config = dict(
    d_shared_expert=0,
    scale_expert_input=True,
    head_dim=64,
    init_out_by_depth=True,
)
Below are experts of layer 7 (counted from 0) of a mixture-of-experts language model. Rows are named router (the router's row for the expert), gate (a neuron's input weights, with its number), up (a neuron's input weights, with its number) and show model dimensions 0-127. Each number is 500 + 50 x the weight over its row's rms, rounded and kept within 0 to 999. Numbers have three digits each.
After each expert's rows: a language model's description of what the expert responds to. This comes from a sample of Wikipedia text that the model never trained on.

# expert 14
router:504527550506525565511539523536520551488499436509415447551528442389497498556502517484423620472523513359535501527532430545579513529518474509494570508477465506566469433528476537486559546491609438498539479532462504422528437538412444499525541518459477406498418460535477474534561669562428541598574500504537532556502583493462502541551595476537546494430455505510504487490440465589481491455550
gate0:503560518468445587544443483428552568534558473473546502497595564446466431425528498445490558414511469391544543591480441447556487476479527443531543526478474441548475460459517520448525523490464383553445458512406508503545474541423372499567545482456453502484445512494530344502508612625536489532485493476520493505474550527508496497526484416524484526427458538535376486539447482465532528498478
up0:512503415539473412508492469499527473506512488417445504541523404493485462545468457551560450534496442486487479448498529548459490505475521543459504471539525647526568552539513457483510584494525525484543538421479558469508447428483540557456396521489564577445461534399463583523450419385540467430560496542533473516486457458458494553475449572535418490592462501559652543418598509496526472512578
Description: Middle initials like J., A., and name-starting pieces like Ed, Fred, von, Jan, often in German or European names.

# expert 9
router:378518526583504587537526467537488532527563431486511418383469399466560615505434615505518544530524522432477534461488498547610394526568501487382520557480497480513484532483471607554559578540568538555444475491443520477528532455464507594513517510466501485505502481547480546557542550450424463513580471498535454495387554475464475512526543496505581477411490464511485425468481482515545561493497
gate0:483469549493424431383492482546425489462494606530438431545487508510534492444458542549520499498495521527466502511477509561480471548569515512496447518402416517530438508443504547454524506557599477502483489526519433467515539475517450554502554544341413501537485494500475489544478532452533471455495574426490441571463528479500428646418440490559530552460419454543541462488445346503418566536467
up0:548607539479502483454511406497524529489520485460518501581583498602412472551516519562542469420516500489453528461516461500525478532462460462505563440455507573428469410466571554423480531515526430420474518464546431453514489579513378523496443447443473447477456512540440509551460358539555487454431465519439476447571485511553583497520549440543522444455574450563545541444594499439434440494545
Description: Nationality adjectives and demonym suffixes describing people in biographies and name lists, such as German, British, Span-ish, Mex-ican, Chin-ese.

# expert 32
router:473592540541580610529540474589487526486505428491481520463526414540615539510389575530462581436509448408547510447456484463508415471569472509408493560506506446525466501535437623486578510558518532587502507458477485478536543440473522535543547461578461446472460483478458556593516564485393460509534487517566425563380554517498531517502517535532532471432515447496534477500432468523471485432456
gate0:511533505523509537516552480553515510577443513599511630449458532505579533563476472564555452446496486497526535469454511527590457512574497441448535507480505564427437470456514518554375539496450513425504530507530638436505430468585385502483574543553614442484445484472447539510466528496567541473495515526541543499482515456379479516517439616472507495431505532491462487513515466564393422517456
up0:474468526539391441517416418497456578501541558466589523527548571473456459502534544439481404435584491485461470506454641469530561547467461420514541533504518530477481466462449527449559506445554471333466564451446509498412599505537482492486515498581534501395458441404547515544487535488502510516512525536566493510522409522560448486480543503414522481482514444530437526442532451442526510419533
Description: Adjective endings and adjectives such as -ic, -ical, -al, -ial, social, cultural, significant, important, also more and most, as in Connect-ic-ut.

# expert 11
router:488569532583430497518492550574492531538589455454450443424492404398524526502404591536406491577434554442473571488560521507477450483561488495517528541368553447501471445518519525461508549589526498578488484453546525454481521418494462474533511447411457419491482458495489467581572591517466510555521472440560485566483599448416461532518510628482576500437480458539488492510459467498484483472486
gate1:504518626519423583669472524498403545413580459548443464465477535501489557499475524442514469580376521417470499501495520484452506474478448576494502520536523573438502440442562509524528464541495587490512572609502478551507518462538434494520495516466406447502472510563570497473452617494469561511545500459543466536431514466474472524551558585487495473541406484544531540549550462540487568507581
up1:513560464416609480418546538505539453562415544479513461499581509440541522468517420513437448407520481539557439539491457567531496507479484520558569516537519484476432477422475459514450436411454457559444455491559519530514566567443585544551439491479471655470585608537474465457536435495594461402569437566567486489495501498523593497501495493439463524476556523488531484468550538548554544510520
Description: First pieces of words starting with v, p, qu or similar, such as V-ocals, prov-iding, qu-oted, often in music credits and lineups.

# expert 19
router:455531558513450522519436467495499654483451453459404477401462402436501488474451637445433474493459451460522593486515536487532480461506457478488582557501468521558528444574533547465587528468550455632457419459453446482477479472493523482545530513510479551388521462509468527596494658416412514546506441487559499494453512446508501436455518534521463433473550529486549471475488484504486484489499
gate0:564407532490539518507570511459527593556498571543515480428534514506539442529501458499539423499399595481479439472599443550395434533482486493438563459464537516553411434523523479478465517416393590517560535524438463548422488422480509537446522553433546486582499445563473512502571560530459444477518512469472471462620456450534521459496495518496565562442499519539476458508619412568484510464486
up0:508549520471535568498486508495485547486502525522567479543583504535488528433531498526536417488547426460473537550562492505481494463512578530611471509528494552517533592487452587409514444533504469542575510427517469386488522469545499446421430452516528529478523479548443535513593522444445535476510612545445548557554562415419525466451435406424516444453451413486478566520493489465620610511406
Description: Sentence-ending periods fused to word endings, such as es. and 1915., heading equals signs, and comp/dep/exp word starts like superc-omp-uter.

# expert 2
router:442545555523501532556489527510593518582485510509486515511542455408549565516466572501468494448531497454566552488501495586566475476475468510486533572516455483499494438512379541455472611485626431525428524527542422486455456482426492584565535511470538419464537472493512513583491519533544548606486445490580365555518660470454494511518540591441500441452488502493500427523486468497571515441497
gate2:533483522527482408504467507444552523516477508605575509433376510485508532515566547535473496534565512462459506560526376432537433445516467463558485534558434463572509453577484502511520510477491470465526426545432470490469490560491480470546531545553505456527509487526440472428468487555483467549540527503546500518493611451443415513515560565503682434520569464445489355591495428502488537491589
up2:493553532583428500508535510563502566479490531418501488555604501460408496520385446485448488445434502488591416465497571445433501491431505562471484496449456451462515545538553420505504594522628466480545582515574459452521523583489484512497525465529510469499506405461531512548604464476517495516527470487424430533522452486432610451562416495456457533425464433534537581400484541561518536523492
Description: Word pieces inside foreign proper names and words, often after a capital letter, e.g. Ll-op-art, L-op-es, G-mb-H, T-rop-ical.

# expert 35
router:462553557575513572543497508590524516551473427471418506463509450416577579516497628562459492469508462452555536546561477508574447453502514504496614520464449467598532435575459579462518569477495442549538417470435479483451494458426490592549576459495494488487454476508465450613510531445456460529541400517499516559464527518449492557507514515569517441398449454573564468444505492465447582524511
gate1:530471473435449542448555469390482517511489539462487587562462605504580445572594500501414538541504470386407528578539505499527443476506545534516461452463486466471506355461443493531491612449474465510435552475498528537517457523532514505519511541471408494457506484394470464480461432439469505508449601473433483462588543485497455495384461535484585545420453458474493506559533466544406504499525
up1:477514593462509549437457424547515493504483492525553482577480543498531465477546510450570515579585525468389470507581607462577550544564548527418478519421424497441524352483467411501504593448517464435478519464439505528561442549397447455500493539444452540473459553472467455382410493554453475427458518520459437478530578490451533497449504567554554523438496486465481486545522523556500449501477
Description: Prepositions, mainly in, of, during, from and at, including sentence-opening In before years or phrases like In 2001.